Below are experts of layer 2 (counted from 0) of a mixture-of-experts language model. Rows are named router (the router's row for the expert), up (a neuron's input weights, with its number) and show model dimensions 0-127. Each number is 128 + 32 x the weight over its row's rms, rounded and kept within 0 to 255. Numbers have three digits each.
Before each expert's rows: "comes after" lists some tokens at least twice as common just before its tokens as in all text. This comes from a sample of Wikipedia text that the model never trained on. Tokens count by the router's weight.

# expert 12
comes after: " of", " the", " in", ",", ":", " and"
router:137166078149136070098122069168104071134105151120123104109100077119077123177106137130109155106156133125125099072166142114106144135117113055116096137156094128170071091147105140096185063134217117081145183074153121092142176122130113077184185192120128093131075122144097172130151111161149097095147120098151117107180078081146132144140165086139095109124165124146110159146154131111104087106114
up6:120136119100111152158144161157106138153104122117133174095103078073153102174113127130128113090142155090206138101131142103092091176108086139162135086092119150120211156098125180050080115140157097121155168146143123216145114154171074106174150130147126082110126103108143136116150164095142175067117107120166131114087120098088136084138130157092096068063094100101073117108089089107079147150128
up7:109069092076074157130136080106123115126130130136168112065136160117134089130119118111176169142165168100140125154143138087143140119140141068172142128120171107163135116067128110120164052121190116095081141163116195118108178134098105060150152112081171083140133137126116144158179140143207082114120127196149195141116161095095158123176150087171108096074101162123132119153143143178155128161131
up8:142125092061112103105098175135173140083116091142108142094110089104147134201176093120116094120131103142132142115060150079153139179139148153186151105152123077111120099093172145129166083099121081116146196138162108101119128161202116134150148139076180066149152162172105100154089134159131177098105115182171086136157079107080142141123159068154099135145110108145084172110069126138106105094140
up9:128146154125120093132151130145139166130083092111080187140139118114125113092084130125134148121135091141169156118148165161140094136194136113116175129133074093135130153128089133149136143117152094123076216090095158208119126141122124058100184104135224082102189111161120165159100135106185116156174117122150125155091159123152090177103214102137102161183088123135195127136161128115163154130137
up10:122180129138129078165094095129128154145097105143140176186180122120155120123080110105110130012142166141140121106142117175131142174078129080111122136067106121157138136112134141137136149079156118131068136056111117101132134135131140072104096149176124133158079136064098161119090182169097064124123072130137124133182163123201150182135176086153125135145094127088117145114148071132180121138164
up11:140112100107121147100061152127115072131175155145163065075144098151101129128142132098118160140098142110123126122138124129122120103084173138085104177191057018160150118094122176109126143192185143076132138052164187144138103123128103145138137151156096159151116118150137123137131192131132120109135079091095125145153101148120115104119156151115169114189153120065119174153048151108153177097127
up12:139115115114134103170107133062155148127155124144148117113128155098166126125104117096118177149100100140141138138168114134124146115167109064135108084136106110115095063116170164083135033115126087115135118157109178130161245140143118087153174091090141148147111137137056148116177073121098145011110112142108116111142179116118126140119106102097161166143180144132170188128113116076120121153093
up13:122130104129106200099126131068143115092110181101132151109094130143102140183170145091143143140131175000094167198127155128142129104142096125147129158151097111181128155093096133123143093121201146114113140153145098147103140157116156126160145144092156113088146102125107065086116156149176137148129142084091089142106159109110152186094161113102091086066097130163119134146118111212114139059111
up14:173168164129170105113166147091091127152117146129127164144139117171124083129106146140155155108118147123110183127126191119130098127187112115110146159189151072089124114148131106189170120105160219155094163121143085133133180102124174100141110148108084111087166096140163122133155077125104133163186144121167127117214129143133116125057135125172132117144134179182178161111186147124086057076104
up15:142097081138104107074141092185203132122132159123138151115167157097092111168091154062162189122139109157144157172096136127133131141117134114131241154111128093112132157148136129151184101150149150052116143127182143097116189086173145150136139121154169092139126141091101136112151151135146104076140158163184167095148173067113120091094157148124074141127150181157115089186138165135107152164095
up16:141107056140097110111104155107138120108155132121156106105094172075102144180172166093212182166172096135102104124119188120187102114144081135121118115082124151152142125143127156140153127137172096120160129102127188103091167072163169149183173158128206128128132159130116108136127115107103117089192158122150172061069165126125101137111132122131095122035132119129158125088090165153131070102123
up17:126180103138147149058099106104061131109137130140178081095055081160121175125164135125078142086090154132077169096111097135149143130079216128112118113113062099158113077104106093073158149090184118080148196092164091126134132079109138130139126171124110089205163130137104120146115119124166138137113091148111117075124145113124129078105140067149163154148175100116125162147095127131179125127114

# expert 6
comes after: "  ", " |", "|", "%", " 0", "0"
router:236075086100153101109092126108137086141136106160112071096065130175166140147137113099096105059185118133102075093109135132096141101130133083154132185149076093190085166122121125098141115155146133111171200133135111095184156150078135063147161106128152082187084116139109125096161120152156141127157134105101112114103155071133105099156128078150092084131139088140121114139152116146089097151133
up2:132169096157109131102142145127143085172115138134043156056136115192152078154096128157111149181184102153067107100071119103126122161082155132131102142192109188101114113092192154115168145139129167067100144130152132186210116139148095127114118161188154091167154156126128097138166128120101152138187142137098095119105091096060137121157096123155152125092115090075111115148159133142130143085114
up3:114042050147159104125066083098115109139138074109138126104050122078169135136156169153160101147168137161173144086136112145137128092120138064162070154139096111155182104154085174106118144143112174075134153124117069110130130160075123144134109121130126063156099138103119089120122149103104112122151088107089119128101114077154157158153160100149105195121136142111123207076178154129098136116076
up4:158101105101136069132123149129147137120157167072156095161101150131168081146088147102158100130163074145107108068124153172135082134180126179140110192120112105141108151191129148086079144136200139112119151086103117154187146168100118161102191121099097136116101147151114142106176190141130147203142154170111076084135161193109112140157122110112125125116116131121204118123172167154190083151092
up5:165139103123109114120129184122154101172137117138118099172091098142188109131172076156140159115172188120119135135159139117136211106170146102127161135107053203123178070051118174154131121159161097074149158119140155111109068084132123152192105086135128098131170151191115154092224123157071107108125148122133199127112112111098130106108112146124151119135140097134100144129121153137095083107123
up6:124106163119145100174079121140139121157115112180165098178124170166109021128099131106136130148153115094128137124200161153110062155177067169088128182117080100140093123135143132175178145132158168134069082129113122191143135157096151147176176145167102109093173085098123101109189172121126143137132148105135143156146155123191080121118155122161118147156091112122175109133139090149140066175126
up7:119044129138118132112059153123177126128146072154111116106170147129089164107156136117113194132103114056119156106130129167098067097107146124065133078107118142178144113197120061120124087148116181170154158124132134118141158160158117128167134072141150147149127122108097121088172148105128132140132163108138087066091149160079088107140127114172074154102104092190111114068194143143128153138061
up8:137136113131162167128127174094111132164115113131093181178070106129146159162133169122135140104145108156155107103136115091171139102083084172115138090100139176181122105100199134123115142121193084161089166117233150146082099138160167115186123121125130104149118117131108132117135096151191170131113121165103166047058125144134082113064128122126157141110101087110168165104172185101156103169116
up9:151139130110139098126099089102137166109127208124167071125135132235132121120149055110096102090133111114113104140153098105140105109155131126147132114130111111089144121093147065120127136130154106133125177082158088082197136141062165139191106177067108100184097129177160160152107105189124121110141116121131137098181086156149194113149166149125095093152164114165118139147100125156146094209092
up10:154091130133134139098138129183171103119109128117131111138091065082140113085094128117101115033183099138127091124108157099136148139085076093165101168151100109119105107118151144088120144137147183043125105120209136161172092096119110093153165167142157121137067141172127120119155159122157137147146116082081088127145067078158189156163074085113117070130167086150166106156133146081122095141137
up11:146145077131157145097131141159101107136123107084100145159137198132139132102097080041131129101097125176124116124108076192144096193135122143128126201107068106104083135123102134096168097151094153122119163130170115134133133161127122133083212166185076157147060137102156127052128168120117095150105132103124068118107142098124089111115116128193152134081135105097111121117170108096121095081194
up12:171183072090107101167120088132067130113047127103122107134087104111168142119108174076080138122113158082090095145152120203153129124165172107158157231157092100151146144172126155075118139081143107171109145105104135080106181138115104138117152063134111117104113109125123143100157144136161184150121148100116124153108159136167102131099105115117068151139146101126078105071196103106096130127082
up13:128130132176117127143103108153087169106146083091105169101159154088147117153090138157110160080124153164136117126153131156127142141170176150140121123128124183142120151120138120125180157075122085019145161150128145159160238171085175074161207136146174164132068101126081148114116143114146117118092148116082083091161113101114115124169151100106047140135152111149171135120148112081153125151093

# expert 30
comes after: " the", " a", " The", " his", "The", "al"
router:133095047161130094110101098164107125112098104096110078132059128193134107120126116091174160125134093128128116143149132132145154155100165137130101180145134112139094147185100167128136103169160122069137162117152159123143192156113123089148134132178183118216105130181077135111147186163135116098137147102135122062173160106169090134150158131217145087098117142141114160174121049133081108123113
up9:126124089164148177124154153197144177164073109137186196107105145110108084137124117139168109151134124134085166168100156155144097120122128110172135107139114155088143081131117174148160129161160143066088142120075103140136183118108114154124106136117191107151180059141144138141176119092161062165123100181134092108088113123077142151075156137214110136122131111135140155158146111197103145069183
up10:132152086144148130164127118137159159142133095129112084122105114132128126077111082107091179117131170196104094080101098118129156148136145113138119127234130069115117168135179175122166089126145051106123147105107120099130120134174082111105117125097133109193111146107108173151076062110038134138138186123070152137167114101121124100116107156125123178165146127166135079188146105168070169141163
up11:122131158081127094141123138107079165133114157122099133100131146072108124108100104156162119129124128130174119163081134123072148167090035147138129128116114113113064128110170121108123150136094144109138196166105164180150174160207141123121154113095112179133135114167132069080167172110185144152152079121110135093129130148153187177057110115147091140201178093075088145104124112129095147103063
up12:105082136110140079184049130113152128162074158135141156132098162118138172098071142127107129126133100127136140123082122101098131205095143114120131174127144150138092086088106183106090163149145115068115153142111099140168143119165085131136120109141127125170131073120142174117097165097176033092133171066139122082140162150150124096168068093186156155099188127136161138143180149093085095172111
up13:075069139106115099054143140116096168176140129115156124149109192090179108146183093055133109080146150141225134153125118120146087105156126147184122163106077125205166154104135097124128136100159083133149147112125118144150092138184140076156119112111119173137107086186084128075119164144088133131105088179196118145129105146145082090089084109146095151106119111113107127159159138122135184114129
up14:142132143159110126070133119090169113090066169165146159177129103120139096101112158142113159148125112100083113115068159122164131192068196132072131140154124096137109137113098102078194120081121152124169165177110138158089160168175086112088120106104122136160073107167100156140178164170198125137125135122095121077156144144095124141150086088158078089106111132095082114131155121054165163106089
up15:117068190105137148148118103143058166104077164086123131121104145114120146158148088103107131121121144073115132033149208106053110161156135123136132112177143125109180057120101114122122115057134102100212146133165121126115150111116125112146166102096166117120119121196108145082109112079068154088132141147099113128125164097106187156124108150113116129168113175104182100118169125097088103091136
up16:153145124113160113156101066159135141175154072138074126130060115121167124143152159169153102139169135188116114113145145082147132109122140080163172180114100170099107079112123105177138165120162116083105145145129121106104166083105170118114112160113134125139082153143159089197121123146153082152118164158092100138119148149148170211156095171210135149095110128095161071165176150210138135089097
up17:143050112157118158143152167185181117153079184094135103141154171142148110116077126169144101148108086179047073097143168100142129092116047102132131116126129140076117103093125145110169153120125139104124109137097146147120154127164110133177138137101115139105160157135139144110156115100159109070091116145057123064051166210173146166111098159152153102123138128093082088144107109119084157089120
up18:108065090159157171118130131136127076121151219158104120139108115160162142158144144038142138105144160120110150189155117101132094126127186125189120165140118146123214198175141143145157144100117136102121139084097133168151104149174157133164156149135086067108145141083083145125154143084073190124106155127090154137106117137175088091127118145140168050072136122157117091102106118159104144125152
up19:177140109114110133116165115070108146118166096137196112108165112149094152140161132134148117115138177142136107173091102131097126059095159116136181187162101081219054179165105104163107136119180128154129123144130092072091182147146147170143138099115148146136108126127126112102090133045159160141151084134157119150120146118120141161130088097153079192150155085174125085163121187157126117127059
up20:098082096061101139103125156139144135112110078072056087103112095158129146099122124115135160117185079120096140118125123065159181120096094122140149163147120106099103168103100109180158137118128112090126110118118123076129154187111143111123124147151179134154107191161108122141134134075193112092120175131167132080156154132133101112118138126182163092043128140097121023130119076207106126109108

# expert 13
comes after: " (", "-", " \"", "\n\n", " U", "/"
router:188111101143144122124084148110110157087105068161130081121171133180183141168084148109083121086150088116163144126150175104091137177121163082068116177194074135118120084131090104101152129195167131061136155079162144174143126167110085086183206166149113093156104092155085117108150141097127110097171125073127124099140101106118082123166130135144111121099127116145165103131093127121103091163101
up6:177086140150136083179137124133097085105097174153115056219119145167182119152106078096122166129141132099172153131141126076103122133168165093127140154157109090185177100094186126107167139165118174149119184050133100111129127146110150054138145106138134045092128115169108174103141103142133158105098147121155179092167130161087149116119131142123067099141191101134130090136117166125140108124113
up7:129132107100140066161136211127114193168120104139123129133188158157155148158078143131097117116097137155130164109122180074109186145115158115103174147159113101149148085150128125147168142130103160079107144061119127137109118173151091097084190124033189137101096159123094097122118132101088122151144089090174169108177139108141167103179135090148113081084159120078147145105101092097159147181109
up8:152056154129130022179104065107155153091111148142074105087089114150165144140071104037096094119130098099128120130115155128108054159096145094095169144155092117143124096152077113125107116163133135099180150084133179088217149118103131165137126148099112164119122100157082172115123115090103141153147122121103123163112161122180134124119082154102167092149172117123122106125107153102167078120103
up9:106105142122153075152081153110094123098075141108166070182118127139116094168081170059143133103073133136179151178082132180127164191169101105121126168167141108144102147087134118111122167114101119166086117093188106065136113159094131144140141149165135110124079152165110192082117201126128033104120098159095111112143117092146103134166105152148095135135122133156044115136119148120085119113141
up10:121124140076094106077187110152116147202079112130136154145119111122141124159170120094144107088204123117122087160173170144099142136082113068082136112147145086105173097190139121131123148136102103137152133110150109086097134178143135123108062080178155126195100098100153163127162179150091117141207100112081138133163081115097079145150172100124118156076138143074158164193122163162153135126127
up11:175178100129153132155134100109158132088113105138135102179109105100104149108110140112092140185108153111164098157090080148091115096217173130071158195144055097146099192179039105092153057147128108148163131159111117082168155077118098135154116085162143120105129096157144122087165077131131147159135116142151103105142123138128091161088111112188149111157142105175091097152171153128094149148139
up12:131190053165178054139138154130155109161103080149139152067184125106166097160150162100173103160208149152093127113047135124152090121185137118110128080122132095096171117117105159119108161120095141170057120101147053090094138138143148079168160128139161159174118192140155123100126107121139126140173124146147130153177115115114137123107157122142153125094123095098064132161194103133122124164115
up13:147123135120170091151092125073127093080086104105121107088175162115130137121136116138157185081176161109042179139152096108139147160113142114101088101123105101140145153137122120057090132163073158132150154109143097162082162195119193144196094178107131097106075117102112136115135172139149143103069136150118188033143137153171118074139109096092140130103118095088109154139092117083108132135098
up14:170146112146134103204107190137096161115091127144169123179112100099111137144110056100112180087103086149133091106132170164070121056121147101116110143142084126177137087127109145135124079142108071099116135124087085123172118143136113108087160125070110024113086114170085150091140092167117184120109115070137097157137146145096092105122128152123130142138123127093157111061136109170072126164173
up15:147156119130103078157164094128091100067082147166120123128080146133131118137075196146128131122154118101127124101170116197156093142149189106104112140174107131147108154120096111050135143060135087124185144181126166123094144101135169105161152113094104116156142062188097176146123161097077102109132128103084130127141151088145147146117074081109146096112160082065080108067110132141168073124081
up16:118076095136104094098067173086077110128137112136155127202112199099165161163185121167119207133141166119117136098100114135109141168056160104132133145154116089137161160187084153130123086151143152153177153112126101153157094128122109127120147095070155149137112079141124078177136151107164119074154147097098180159157106115104118146147144140132063104089168108098177187107099165101067112102136
up17:219133126100152107144144134079154140093118135128146113106138116140089146131121150134138134102154158100163079092219158100148159150155102097115082084143065129107094113100149154150160136168088193152045202093078144132112092151107128118182169181113171095102104147156133145122161100132182172172100128059153179127185127163094095194123130140128089182142122102139124121140121135140102141149120

# expert 5
comes after: " |", "–", " (", ":", ";", "|"
router:130122057124124112118115148125150125108069108099110099138140050173122098147146111088084150062169144143106168142146139095120141122170143084074134160151078109189107102162130189113124070153201119136154145101138146174167110160180090111189160113128139113137136076186083092155161093142164160153175092167168143049131115128175130141117154079169124127112116120087126166101134075122094126151109
up6:186101102189109122094126125176087122145148121054170114104129146152147122138113109122115118093082046086143128113094115152109085182127151075150186155144091143109138117123157138136193160101073103119156130107189064114159113172168135107082089131142156084164146191150143110115120108092124102092197147116143105128166078123102143179132125144117182146086159171112128179163079124157189139102114
up7:117132096116065129103139148145157061128161138135185216149115125121094178126150149126150126102110199171114163136090114099143157127166145103134194148131080147140171097145162155184118125149066179113161134119099129108182165100161101113140130149161127076137150140193108179151068097119122123140110147089155101156096165150079104102101069091132069145134180122109172197143168141096097118150103
up8:176139079096107139148110140115192103077136111130146159110103124092028157119148095096054100117086152114103152159141109097145062110109204109118102145198087122182103136131114184082133077148131068090140131138100174128168129113150096070100181143091102144089110111100072104133127123133097153116173118143154146119188136126170152128139165137081167105175120159114152134116067091126105132156117
up9:157176078083108161122093170182149123096127174080146158134121117197129130165134207132112143085156117140140069184095182150189140154170128153098090131084173118115158130102163131144112119153091160104146118154145164142104125117170128093185137133116162110131098115130086166091153110098078124065161116125175120092151123032116119136097155053156070154145123127122172084180140130139129124125159
up10:131110054084120086148097140120154109166126163163105074159113142183098088133107158142115134093102064131189125146135151118098185176171106133161092170075125107163148153171079124074116135155153214134118165106162199108137096149135116133125128094119107101095141106057143065130127102108171130131154145056169197128121106147161082150144098116175125096147149097111101096157142133140103128072114
up11:130128179142122117096119093102184169112126113132177127112081080172099178171117089142204113108100143124099102150127071164102116126045175107087113112185084183139159116129130088125139061127100128123143139134115143117137149164157191046073145164047110168165111129104125132112159166197105129128124169107123147136051158113095111085124168115098134151139087160107120167114111134154114115118104
up12:095125153129178127175119124116160164077099138086069074121133149138081156159077180172148103099186125144148108109115096121170119131125179112179133142145153080119085178175124125120081145141163121098109142116153172110113137164168091145152202105089155111135170154122072111133147145109160140066073135141166050158104097154115072116191145163122163133105122136049146115178096112147146128175100
up13:136121106101113108184089203114139117140126123150059128146107161116095133097037103163143179072144068131190135128190132170096127096107109155124111123153109117201153151147174115140126114120155120067147139149084146155128152211132126114151138149106167085109137136091104121121172146182154157112127151126091184160060110139123043108159123147099129086188149131165128126134077108105099117148093
up14:111092067150141143100148138151128149107138168137070176150155117190108086115136176128116100153148165132124133139145080131113090152112096120068118122133106122114123164156171077127061088078080170113141087151134112152193121146189104144139124163121154092128174146103085146140075074089058130098143180161193123151078140120124114102126134059144126136135114137177143104124175104158124106033182
up15:129112028112115070162084130117160128134170159096078124143162134068092130150078098130140064107178113098111150143131148158119105154121072192168175179115127148078169105080171179159131129081151082128077178137164123133093115124182088132183138123104109128095168149121114111092176126139129143120078144077137095100164137180120074083113116125119125158141152122138090107143157134168143069157102
up16:122088116135140110079162139151132169163128120103081120080078050167133092165100179115138113159160093105160117113121132103111158100066163123156159179159112105155114156140137105190168117179133178097093129137206142120131119154119121088085107066134174068116134108120113109115172084123095123142171144161116120157126158106121151098144147174108140152034164091087104090134107090202125148170084
up17:126110098109137070138128089176093143100103081121177156151139117206180158171110104078124118149172103081147143149108133163097137192167155145142209120106176158128159156051102125186168138097117127114120137114123068086117151096183116113123114190101170116163165150130089103140119089118099164105157120133127120112171131051134106087146147121164076123085115134160086148142080072106172133122102

# expert 21
comes after: ",", " |", ":", " the", "-", " of"
router:134123093140100132175103174105102134086099149158102061096104119113111121111102099116108094100141149159117066097124113129104145151169077085127172174149095112194129090118104120125145107134202140099144215102114137141138157188147113075201155119155143124121088166174067161102147100156110130099155113124223145110168093130179141164171178127194148106107132132128106130156154128192138112161129
up8:147158122132116088140091154141114220176125170141144176110115069132139124173114097135096092048159175123128088112111169112110119189085109095098139091100063134168135131066180128076117083076150129092155167147119083144116132145147185105154084208128111080120124148110096134094127138160091139069118109097147114133076107101099136144140121112097149105130127123132159185069072131118184123115105
up9:171145111089096148078072167139171148083137114130108167108064171131083099134144125142128136142140058140170117102107146125113103111168072115198157153172082096133128186081104106087123065217188080059130147130087102115122147149145141073146068207162121084144109147122137145160148080098095148141122161143138127106065136142145126128112130102159163164090135134123118156141148099155150142123104
up10:130101112161113151173156124150098157134113103129198126058175141153152153158164128146147082171109140160190079111113108118137143105161069115190116132167138075149197146097131146101187101130133158112141144082098161100136131119137155065123094180119159133130118142109101169162116094136118096121163032184188084143130089097110103132141180061111088124140148129119103140146186145157158065133103
up11:110141117089143044076096115094092154100162094133144140107047088091108124170156114172164110069119191150075175137112124153143128121064133179119123146080120121159113120150126141119165168128135098153141139129136109120091108128137101133088205163104136161112128133133138060136099156181082157107157076128183133097134112091156139138138086167121088167199098073128072173174117146158109105116084
up12:101110090127138144181168151138148120112137146173092165125112230136129101107163113145096143105153148143076109157092128076155122115119138079151133132098085061131150152147160145131159155133118108123141126119098108080135101121162203100208095154109114101140126140119107156121111077069155157171130113119105162081151166145189062131077104107174193161098181178087104111117157088130113167118196
up13:109069132104104062143125177119076172135091185140074110183153204167132131112112142144155115075120175159065126150169142125164110150144119064074127120152103089133117121211105108115108139157171195111095091095110116153123146122156199080191154099106088152127094094153101126146176120123144138152121176144154129136131123143137109093085169149131150108167169148110179134126192147139092104152146
up14:083217147111149124129104102149098130142104123162111129109128150146089121136062127129067125084139107076103178031165117105149176183162108172161160147122102117138109168097099110141130120157052117075192192101145156117137180170130116181068171133121190154139098146142082171075116134126110102138114082127106115107147176073125137157154158106135121123130139121102081143116184165126132141145117
up15:133099110142145138146124174127199134071118182180104140118112153095162071121145156075112117166161059151105142131127130166110127079143118129089174130144115101114114132123119165083109084088123110183136174099140185124152155113141133094161120103157119063134130101185138156074154100105091185081128183105150107102056116129116161156121136135101125079149088158184117064053140094180077099121124
up16:154113123148085096111146163178120129077096124169167106092096121113145093091065147163102113063097094078163100129152173130136131112131163128083111189110130113112148104165139155061056120170158177140161136105161166126183160144168082080092161114133124066141148179115143137066226094110110172107114096161106148094146131141162094145122099147115098172122111087137071148150130134100120138171139
up17:143129091158169143144122145130103110118130173123105090143113164168163086130118147138215120144138106095143103077144121127136109058167105155179125153176171122153128105117121119138143138132255130072119157143081142156132151141132068123196079133145140105147121107150143142130143107143139136183116176157138168154060161174142076097096105149141061162151127148104173125114116156222162128103152
up18:148062064129079155164164152143151131077172179158113141112128112111153097133171106129167148137174169160128091137109117142109134121197140132131148129141087097149160153154077128162090147132097106046057175118107143145222147111123115113141084118169117139130167144187043144090175101162094148141133100116160118096083142103155101163106154152192126079138118148167118121179115123159144138143173
up19:111174159177150103066094111118137122173157162138116088164109136118106107103168105153081120186136076150101114149120123163087185093131112165100143088102151076150038151156119121110145137117128133154091117124078160140123126109145093178128199145131136180193119137146116147159066159207186135157170067146143087138131095151125096140156127115208120094166150138109095132164118137093091106132076

# expert 26
comes after: ".", ",", " \"", " that", " and", ":"
router:217169118113121134174102169126138194119100158165159133105116131094119121154061140131103143126128109154092157139170164115150140184147082070139098172112129136173086081143099161079147119130198147086158169104131131155169165146163142103185158192130154115153093157148101050136154143166121108129131136123109124113119096078142139122168138118201116128117139068117126195173175099151172073137143
up12:207064140145167151077079186100106094149122131166167128077091097166063067134150136108088123181205137150149123132152153166140158113098156121116136107109116180155140078090153112158151105102182150104102140147109106142164136151066127114184173173180152131181139151160095151141113170162130147136118155159080094164171151065097162162131153110128155160123096079103165134114106126140150110135156
up13:110139133102132177107084132182112123171078156142159108068172085113103066139183126086117161130126133118099074118109159087095168188087134085078140123144107132167151104113096129099098059122148115031133137094143099154167114126181111118144133145151097097128110132132073120099095193083159106084159120101177155185135138122120141152133079058089137132095178187127098121076117138144102130145150
up14:130120122156110131196132151199131126172126064174149116061127168162120073148109144084142138093105119143159145134119129194053148159089078132093088149116095096178091117140079118097121152136142121048177128117200144144175140165169074145076201144111163127124105150099111069116112149090150103142151127114117119150104141133121113102178178099145114167127168118132140161140181159091158110172112
up15:131106112126152116140099136147145125129133111131085099106161093131184111131120145140115142101127083108122144136140147114068163079177188075157121196090094142166129112141075160170072186156102135148156129124089182047177148094175155148157139082109125113144084082108149113173096130085097139046106085137091140093167104109174129104090108157102153129150189132111157180097092132108053145156152
up16:185161137060119155127159138131165109055141134095117121079143163160145056131207103093128122123151189153145128162104144081138066134202121109148128153162089081114107113090194147121104082153104081113115116117165109097109188181160146129122109202200136108107139159144106132106182098129165147132130085162106179146165121151151108083109104105169117113128114131110131117184103095154116109168147
up17:144138094092083079132112134082071144092077113089084194120066103192116168108137090132163096118123132123166123120176124139084143115166150077147102127121087078152107163126123143170082097169126124170170117108090143124131145160110188146116214129131138104161159118157100163085134182116133189114083080114128125089147138147130102160160150161192115099101133086167187114091164150097144107120068
up18:132086126126148119104081079127122122136039107116146150094070157140151132167181114130122200103138117126111133164172121182133134079153090109109103162130165132115157117080152083184132120117210136171063135099135159101133103198127136108099164120103135126117088087078149214114066092121128120129165111154159164114131155062202130146168125081126111121146148158108126144146129128183127112153068
up19:107137111115152169115067165111085121159148149138124161106085059150123064136168121156100199134111101172145154147134206161139130079089139138159144106110122054201078171118121130125123124082158175129087174094080120134163134142158132134197187154072167154167108140130088168141130124152173119108134119162100173119148178113106109092089141115158139112106161108090133152138051105126167116099100
up20:164146131131104131137129129175151128108078080139131125170097170114110176176076115105135147129148107155108137143080083155110062122105124157139092140095123137157144146159123094161134139136094101097102219110136188149140151165205070135131164166066098120154161118123155100110153189115199148083130104127087122138197124142079121106156136110110128073143063080112158143152158135135143075082052
up21:180131113137137106131149150141049173083102173158123136124053130131164125196121156162171139081109204083096160161143108077114142107142116083103148122109128165176125092112144076058182112127144139072166158087151106115108157112136190107121172153128166130122107098138121132114153215120087099121138097125097120144119133114163169164111103129145095132047137056142119096137105144126174108172143
up22:189170101113090128150181162143123131086101112156088138112137121094114152126086133150175139107109142092160114133153124159138133142102095117168119179128121144171124131162116069154152060143243145095083113110151076121100116175136071161154106108113185101117154129164126096114102142155107049140168153116097098126077131098142143138091109194106143153126130078147022154183133128123163101146146
up23:105130129122158106062115148160113055124114132092139161129059172134157113107179169154058130135241143111128158081110129099176156098114113148138166200145138138166127097136121096114105158107175154136123111125172159153174148105137115156118142164126126100141120151125088109118091133197151093157112139133178049126185128126094135129116132077216153123095133128127139177132134143170154112089067

# expert 1
comes after: ".", ",", " 18", "19", "–", " ("
router:193171058167149091110095155120109104084103118170121113147087088134123148163143141143111168102117115103109148152114117163141122127135115115138126135193085067190143133147083113100128081151125108122135167117147138113185165143172136055168160179110148053233128104143056118120125144166165176130136163171148155149171135134126097086149179065126082114109178122121177146113130147127138092142144
up6:131110152128146108119146135209139117087132097110102102105119107173105096212153133132126078107062142126156084155084118148059101138167091149144183129126140105112108149088167143142152144177140205148160150110156124086101172177124151105106187120146149185125096088116117128058161134119143134086201120155166098096146103135103149105103211151144084106123096105094124163197098123105120152124091
up7:164123114171118125073116162089153123131151174209124127184112106184122145112143145160050144178145183157121102133119113096116156160102110073163152100123077109161171135150141124183104104146167140108105109101131074169069166139112130170138110126197160124113098129151081159146122190129138138125169080178132124130176137128093109123174112135136149069060180106117115090134127139076153104049150
up8:098125128108133139105161150102119132096129171059170098186131151119151143179133137123146103072188128087098104112084168116082095203135128042108160120170138169101055115121159131145129095087151123107182114105102076072123137133142145124114107200173155103101105172153111062109122150173117113098136115081159150122144101101110117137152121125129115017101132131094130135114108088111066120099109
up9:105120116076144127163084156141067093156150155148046139105152180140072079108125085102112155074155121129163100135160210141153173127115101137074125132158170060118097086153147072125128113097173146098080117152122118129162161162123025114136123109125202128114136061166101137151170138200088125131128126145196104110083130130151159145093084143122095115106119115143120146135129110145144109111119
up10:178156131143165137141125151140173135101107148117060110098064083112170155120126085152208096137181108102107096144090122191098095121091106108117131186197147165113100189097102180163140119174128113105101093148125165153123139167058144104137092116094155037161164162113112168178183078160090140114129145137121149163100139075119090094096123157108153124108127139131138148128125102156072142158133
up11:199104111146193133183138091122116148091076103150141155123113174181178189142139160128133147169132096133093133188131161143066137144141129125099133124124128201090071109172087101084140116141133110109197194107152201072080142158135159078130127164131145114132129104145115132133105195160085190171146123078077115124162088102094112129148119109100097114088137105147095140086135125130153104145169
up12:155126127146131097095166095080162132132151186103110136167115065142173072147140106053162148158153119166074128140102153125104144121211144126097145181157149130201073126122138116187148100144165167115130137136112172126123160074111149143107094132179110114121058161137120078160160112133119164126167157098060156104120108105115084145118132099186117103112114117127085068133175133078085097062117
up13:189083115198140131098152078147165143096143116143078084130142131112120150150091139108125073114101114163122081122082143116168113106155145153112112109121162182124114059108202138136128113082100120164175154179192132148135129111146089088181120129143100142162113190126143134093137102199090093145123165114130154142107185143118243075136141129149212108117103140111109125095113095104127099154125
up14:124122110117111223128103120134100080150173130062159116134168144128143117112130147097157121168097129100129101116093111130145189096139115089082196131172182174084134078130091147163145167134134199139079123117119131096076130087144093106130184124140128111176116126190113122088094088179169100153101118078119078108153160185128111155066082082187124095120137108136070131159156108154096126106150
up15:150140099077108120070128107152129168101138131174066138113122064137171168149145185104122113111129135161175160125097105165111106147096102136123115115146116118120122142112138122152114073130144102142142138119112133091061147214166149067202160160159132125105104104103055092083154145119170139183084154139107140106095120127126209141164158093123210120060078123109117183134142084078136129161144
up16:146101134097134123137171165179152108124109110083147060131040090124147137153127130123169141116105141123086047100067117078176100110115092127115137142094092157095142126125125132123131152167128109127146120108130155145108119131063098104152151162108117121177080148227159188134105108169148110147105084147137160136099083055210164176080123146145090113129133103103146149128080172184153158157118
up17:178165107130140213127176085103126093083155148136083157066119147117076134188138159153147111128121113115099159158108161095110169145164149060157152145184175142147146177125123190155129162107126094086076141128112139101120147057125096099218139120098162074155168115178119181156146116126112115126136104126091126143150194056120097133101152134137118091161181157154151120139110142168143110105155